config.yaml
n_experts: 40
experts_per_token: 2
d_shared_expert: 0
moe_layers: [0, 1, 2, 3, 4, 5, 6, 7, 8, 9, 10, 11, 12]
normalize_top_k: false
balance_loss: 0.000305
vocab_size: 8192
norm: "rmsnorm"
norm_eps: 1e-06
beta1: 0.95
beta2: 0.98
max_steps: 6312
Below are experts of layer 9 (counted from 0) of a mixture-of-experts language model. Rows are named router (the router's row for the expert), gate (a neuron's input weights, with its number), up (a neuron's input weights, with its number) and show model dimensions 0-191. Each number is 128 + 32 x the weight over its row's rms, rounded and kept within 0 to 255. Numbers have three digits each.
Before each expert's rows: a language model's description of what the expert responds to. This comes from a sample of Wikipedia text that the model never trained on.

# expert 9
What it handles: Year digits
router:089163087111146114124092099111157148163198124123110159142091110123114125154098047089109117154158162128072108127074169131094063121120138184081134162121142127136147099145105188151158163166105108079139182167189161100113110118183121173092146124177119126164146091080119100126124178124121176154122086181101086135116120155091162136133160153074132116114166096113176133155091107146154079086128115122104176117123192112105182085090112170161167106132146159132160177143098139143114142111158146102198184183162122131139135079183131121052114142105175111051097155148165158097127160138094086153
gate6:127110144161116146044115121141118088138073133117137111174094153152092142191210103117112067108098107128161134163130105117056074063134109097093152158104081145116143183120126056057076097176081156129181148144125055091120127155173131146162100124184120107120116122078160108103156134103120117131144149120186098203140173144157151100089104096088133142109129151153178163143114121147095143107114137104136137071089149153111138105074078160117092117153117109105136153117107142134132155105102142118119161113186130156118138040125095090068140137175094153139164080141148073129114114079182130086
up6:120078169112173149113134146113156116095181125124099127142183135109118149167112105133143107119123098155125180112131068116115078122143148162096144159114094192114095118115109127072149155138073176074147136116128107138157103135086119141160154167153075160145139164122120115119167168129097129128214114107165082185106159108150151164130104198069079142076154160155134206095107171120088073103134110147144124150101113167191139113173122144064167147138137155107099137114151179244145094137184115169155122154178100123193157135141095069104141160081104092123120127156193148137090151100120129095
gate7:173125104129183130079161152101148018145127146085103165153129104162108161161080114080129121152132147096102179184159101118068079045183173151088138135114106156080090138160112130172115146139121062126189157178154125143143049137145094195119096143155128118132146107114101109109130129103114182126140132124121099116159197108070171121096107113060089117165113112108138179117103105145105077076108112157094112100101159146116121177070154053157157142134095178114154128098142166116096137155150089150129147145076125122092121099125139100181097110107132094143176165125149179129113151145083143112
up7:164120066157126182121144116073136102137145111113132109106133111152141108186114114119132115131139134090087141182212122115077146119215099106102120112102097174069117079140078192134155100127122080131165134148139142120190131121155115113118133130123109075161166140107123184120132198095068161099077138154128123132149165117068119149084152093105053091159115113153139132128083183131106163138137133152116095134148102090112162078104141094102174151145149145091135151088100143139089100168079005188176156124105110098160151160116114153087090143158108119129160162107092134073098156155112063141
gate8:135089147224122124092156122100193134080109132150127119105178108103122151132145114102139136184134156097118162181167080100112093066165149133116142175153150116117139144204085076134098132157110112114211120121139147124102076073184125093161163141152107104138073136099172115096125118114108161104119093151162182140140131125129168100088131086096113147116102188136114199134124182128126145146209102197183099137130102180124131137092144109133096135157081135126148071084127133164131180144165097165186135056161158129185128186095104130135161157162107110085129095112108126103167165156099109097
up8:145105130138171118139106123092162172101125117165155151104160085113180119115117106190097140129168140129105136096075136134181109118133147178125121104132170087074131089154150150118095107133137158087169086146120144053111158086170135061187153102145126106166119184128133098087095117091116118087143105139113180181140132183099164096069174126155138132151084144089105076136131162096115146054104131122141109107128166191170153199122161077140065095156116163079139131153151170101096133137207126224132100078098142096120083085120149139108160116118120161135137048165126091135165099122161134159
gate9:071109169082141141174152179091129111143077109118131126152111123133091149130115167099078084105146083131114129097160151123124069120125129134145130142158110143111155150072121173129192124110119070140149149162088101144026107138104141133111112093160088162138153155173182132073132115162202163165112129110126136104117165207168123122106171192208138206094159157139118147133112120083175103093140065087096153123142105142138141168099070077114129107110055132157107094120182147161169156113156094092107066154150151164114084098160169128104111096153141159129172113192105097109118097141117141124
up9:155109162130149145130118161059100088152129169105164078140142176107111166123162158099091049156155101183110165094147140102145086168165103165116059161103120131132123151129129168147215145123088115115126126152145082111074129149153114134153094104148117172160200117185188115087143114134134132165148106034144106165155130145145106067190112142118107168152142156078123113139117190137185135108133095165156119151122119135118068144127133100100111123136101130103114097117118155191221127148135084149174175118203147154128169107102136100098145089185090132116121127177128176153142159104104106069
gate10:131157143096223083145167102160121163170099183136118102174096192095135103084166134089164124150150111131107142123089111103162128122136107137077131107185183149149145088131152134166121102137082162142132164082194103174117109111129084105176137100179138118087217093151053180100142103160088098143193112173162120131124147100095130145150138136141123147137138119110121092128171113145129171087120086182102166172173135125153130084124110172121150129145139134122155111063182107135167103087168130091129159163150136069096132146104114073105091105134164153070095150164188198097132097131140143070
up10:140131113077130125165174077110099119130160119160082110116123117155185147116136138116097101134147118114126164084156207074181143147118119095160160116143147136110102141168144120145173058082172138124098077087146112098099105162098179165161145132149165085129160143162085157098124156158065148168114159117107135103076133118152075052161152115074060125158144074097127095119125109141179140109138134139103149135122111121080108129094052132221108052117100111154096096165147140138175120169091109110114178164108124091161146126118151111114094145174101193116094107162161138215126127075122087087
gate11:105141115107152119114143081150148160155111155154128134113103142151102106124140101127099127172128169079124137175118157156132139130177105183111106045145116143148196170159156116091149119116192077179068144140108142080098146095114111159141081132085146144105094071143050122139116115064164120112067100066126095100128111174149166135133129135086114097128125087209077171143038151166100083117196198136130162113127091142169138130141143155111177118121090065097152119125128129104106178102185165078101115064117115138128121103149121091101145177173140125102159141114080075146173121090121159111
up11:124093113048134133142103157124156176131189135180136175100138066142182131112108136150149184151183090159136165104123161154111146145134123139128086137086108042170100126149072107138128132138084206101159109143149126112099139139165160128069163153124151069123094157144145136104135096122174144081186133122138134091189148099109077142124150210158111054074079117162134140068077151105168134114107152218141134108194138091107144103122122100131101072141077122136116147108133105132185123110100127137132162163158135140127164144095167108169184147113151132123051126118153157067117148121152091131
gate12:137121108137087129089119176101197109089071089193134086081157099123162095136126081076090105137125157050097126121113088144137137175138146105102074109128146073177124085139052133187100166130130078099164142127093113108132110085100097108161145143117129125152164052143107121144115143170105181160141138116120164157090146118077119126110158135152149082150102118119111210144155131056143143102116148199120128119128136101080125147097038115147076175110155129106175158124120102136164102196157180149188134079111149130169129143074155130163118143145181158124131090120073150081138109134100098130
up12:148150090159147119095129125076170138128120126149083152156125063155108106136091152121186099156151184213113129085114149085142089128161123168107136114119160137102118147164179120110186085115095107170124151124142154115115094115113141127107079166079072135170160136159107151175142117118174092107145139138119111127125110152154099159086102113188101140164091235089128144048119138053124079151091052135104137137125102132130153195118149061088170095112089089139033132123110117108149116144125100184127105097115142101153126142093100094179148135041124149144083128130175149155122127126081136154
gate13:112142167125124082116117155092187158105069121137055143166087186134138106190119128055156069064109114152136153106185096161155106160135140110142047129097159151127116140089114126092128111118130155155103136121108184085185157158126124143129120091115146120108136115095050083123061121151100137095143037100078115117073137149110168117146074147106086068119156133142109112089112159163159116137070133103111093106101168110064116121131124114107136188145177146092137154107140109175130122133154158112139165095101108117073194112152108105136148091176104094122149144155085186059127120070114126167
up13:182184080198184103078153145124119127155142100144134167158129121078131138074109102118144140141101088124100161168169125077119166120143192151104101160142155154107113165181070105134140119131172093155148126113123131137092095134133056126101154118101144149078194174098123124122109094108131070109183131111122121195138115088129130161102067126126188152048079163079104187107152174169072108080111124145103122137086128165140103144152169132163159104168104152124109107135145122101131115170094052176133163120127130138128131115079110146099126126086144154180142142116185164041166129155131141059
gate14:086141112163111180159107120078164172082127154154105128117151096167122103104135093155122145055192155110115102189140058158115148120076149157129098119123091096086158090134087179138172133179133184155140136136214123104077149197155141058170144148148138132175111180161154140130130156139078130111158132146105132120120150133066162136102118144148157128096118107148179133129103136152163078106105061136126148098145155108116201101117121125082125122123104108103183145090143147104134173063217132175188152169142187132095134157082122099078135085157145156144129110109127129116099116056101112163
up14:124145130154106131198143080134101147149182129141157178136127083146132092149113102169153090066127016130115102162147107131168152089109114109136099112109097109101120078143174148125159085115049084123089145133152142116132140160059130088118148117081164046110106147109092122158084138120110094109088175147079150092138155078114145145095172169154106189112103141122105120144044177165152118103136124107114136138101122072100094148179135106126132051115147138128121126148161136202119164093133061171114143188141145112154071167105109081107091142126123147157153099105104115174109135124102077191
gate15:161181132100121155102166088152098086120148184071126140116128120145175145089118169143118158212143121123192128135142124159109173132148133071153094132098137185095088153199143116152111137148077139151097143098137095086108103134139129155097081148159166109096178127120121170092132115082104167118119132124151071134188096096125130165111132076094142135165170130196105094154132098149111131101176106125134155140114103074207126107137123141083177139141158134174106091113137130134123105154207127144167067152187124054111080116192120100154067086175158078133120191130138113100061131118109126075
up15:162128120125112074095149123088130164131144132118137135114199187162144109123098140096079089110114158138114119137144146142124123115063139129111128089122104128141094178123130140126132148156148119150108106118155088069129098167153127120147124148136053116074160159115153090167114077154122131159238088120150105135104124155168136087103140109144148146092129170072124211116127131104170216217088177122156140185133150137098106135128181177158087109165093055108110165174149117142181141162143155056130159107111119144164164138099152124207121110147123097142167117199124158173158094178141174139
gate16:080172142091070109135192152123147119085143136140069136083098097107137155164176058170115107182175065127122087085139090156146137158104165138186046137145171130118116123151111134106179092133126120166089130136145100118065108155098150117185124097131123099185113102111147141058106094147073147132128127127084100133099148091199151103169103148173138114120133077109126155163102154130128099093113109123118130104088164192077104090080130158125156118120124141145122092183175145143115139060191147142113167154082152119110171134136170144082139128117123168124072096211124149153121154098074134070
up16:123135110214134190092154152086148128125113116110068165076113170156158141118103118070105117125132161078109102130125060134145154126114117125161125131095142143136116114136061162174083126151112091175148160191092107133124179094121159176159133048145141138160112144062163100142118159109101126123070159147111088208098156091056158116124105107119094132170145135152096178204183154110148115166129139149178136122090115157117188118122134119120105191118156148076139148142126093055118131141116128111166136142128176140201103058057096132072096155134093141152146135111142110127127186112097117118
gate17:139109119090083134141103178094094078135155120120102125217134105136139101113199155177080156142165097137164145180114122112125130106132101122103118109153152153145156162099183129097138113133139118168167117088162123157077124099127110111094150143124156147096169152157082107124151078127137116064129115110139123106152133031156122131142167146096141203163144144133132096150126098153099138122186090088129144117148141075170101080132097127115179129089074110148086132119131079152093200090182131166142121083171105048052084205176107087180114157089135106185132099107117093166140130076163102134
up17:115183121191173111117084170103087090082131171112189085113159094130079165129179145132109161111146133139184122078118081152158141117131098116159161064154151157158106171163100117116126041100152158111159133126127148117046126095128163153132132138114143168132136141177118104118175161144164204131132125115153200155150091130149129086117180093109120164105160164107192157141119152109132105129141106158101074134079141181071110101173135202106116108076156116076124126178102110130127152097089139115177177104150134172153104141121145097118127125069124071127143100164154120138142165164151037150
gate18:139097119143127096128076116109124172163157169135167146177111045180150107118138125172145141210164165099126120133130106110160208042127111079116150115180130086131151153123149175150091136114109170112108125173184126218084157106100143088122125123103141120133153164141156119136182121186165143141129087114123170108134110175106108149097136158071146149117161126157168129141139112128180219142154063155160133145194122148119144093142139201156091068122116063121131097101130124102129163103110160185159122087099138165096117183108176098134125162138152094112105161148155137119075135142095079098
up18:116179179098103102144075137061139115125099111123121145152143126162132131130122161118151145057104067182094136106125148152116097130096142122139040087086149153184102123059125093110127153163069124150133153093051113120138123160114112078089162112102094169092162120113117167125060088103121146157125190134109096135116152048106164141141180140152182137191148139157147096135143089155084143126152120090102148143167139073123080134063118132089155158155085142203165158163143178120078113126059147164144139129166156097094158131107126088137136096183133146124111059143092175114114170143141118097
gate19:103133189092167143066164102113080051151133161126119135186087130135141097140098122142171158092155083138158156111122209104076106158099083165139092137112169093091115091160111055106130073114122163123160150119181132075170109081172162120142120116152134121126141114171099098122095120065137153139191083106138147122176148155103151087143160128064184129169100066101079093126130122098118101104161111168120170085115119142062087153167104172159140120155154074116064106096087142149122143125145073160106156158119125090143143181096149138148109156062152141143138123157142189178103121155107108152
up19:145095111117030104162092165136126189126103073119108131086174133102071119130178162117096094137088145066108107158135084132149131080155155107154105111177123118175127159102119152108090182179135090155104135139093177171103188139128107116094140115076129121084114158103202148187151149153155102090044155130135150089103123114140153173129118124171089154112165184153135190131100141148137156130105155038120083149160108124141158107124134088118116139107140131142165170145159112066111115111112160082128129098164160178145086054174069157095142171163123128106137172104124097093153079119137163100
gate20:106133093159134128135142210153200084099139131114057046064192117115136164109159155085088092107171155139150112078153093157083052120118121147128202159112161104203098065108125162125109185175130101132148103151132075148073085138055141099136081130189152092148099113134126111108151114181126116141124153131150129119122141127127109155111144105111110065142111214157130192083100132114112088186095098132138126095144137103074139097123039158102127107176125106118140115107151108167136131095154139111126149097137146134151138176140145163136125163098147142114142092128075131121113077102093104109
up20:160119120141130096183084126053136138132147144067116130124148128067089085151104123136156107130150162184109085097162114130157096081158082155140136089103192081151090093164064104088165103080126086108171106143136096141124106136137129181131139103119183123091093152106118153083130137160118136097092193121133125115120153197160122121105114109082128130090096161184189154136091052167188166170071151201138130134155131102101127081108121067119158111130172071086113078140138151158154163102097071083102163125127118137113167131122194165125151165107085153101134080110098181095101131130150115104
gate21:099175183108139146139116168173183128132178125135130142155081151110121108167127114094140142150057172087133113150127130111129135118146084133114099140147128104159091125127108140134136166137104092129122115127112150110129136091163171125127114160067137101116110072114103111128056136121204111080131132167091169126156146151113148153106117132074157190128122151123141163105090128105241160139130175110113131154139136132030139188139083181182093193146136114115160160130108052152154149075107165129123111146143138187180153104146083135118112216068132125097159080152096164057206118123124091113
up21:177072049154110165193092169099121094070090126083108105107147140131165125127119122132075119108161074137139126143082128113093132113134110184136184148134135124119126118086083098169114134140143074075206105118179073149170135120094128089158132132146133114245141101120084112141113125146062149147138148123093118112158146122133137114134127101141112079089091204114125137168114152165153148226152158152116116156146142112169119113160131096111122115131111184106113119151147151151171142150080139174129208117138123132146087161105128140120117082188078134162084081108143165196132096062131096112
gate22:112172093131098073115100090131220118174113139124052124115124194127096173114145165103101117098180110109134128127147124171067121066197136099164125149093117177186104085109116126136178149150062156132162138085163143130114102157141070186107149162185151165083167160145134135050132132141096146172163112096132153153088166141121182094177101127102095132091147154135165170157159081107134096120101144167139144134154134114172119067158130140081125090172134147144088090104174160180157129180149122093131121157161103157165119102134088100138139094117178114086158184152113143082095114126107116178
up22:189103224096181101128127160133073118097121080089225105144093136082145122161143119135137060063098125106108137137103122133149141164144180118085109169084116106063141129075139184100069087128096141102122179126112129149156132107071136148115139106119125118118126142154057063103113108106106133177168179173150149146183201147131128143114176145160102142157119113110057110117149166119145118051152120053124118167098121126093129159152135111101075143155140130133140126122113113094121117100105093126104157131113170153150071104107098154149112156114095090150187156063114158151131169112144137068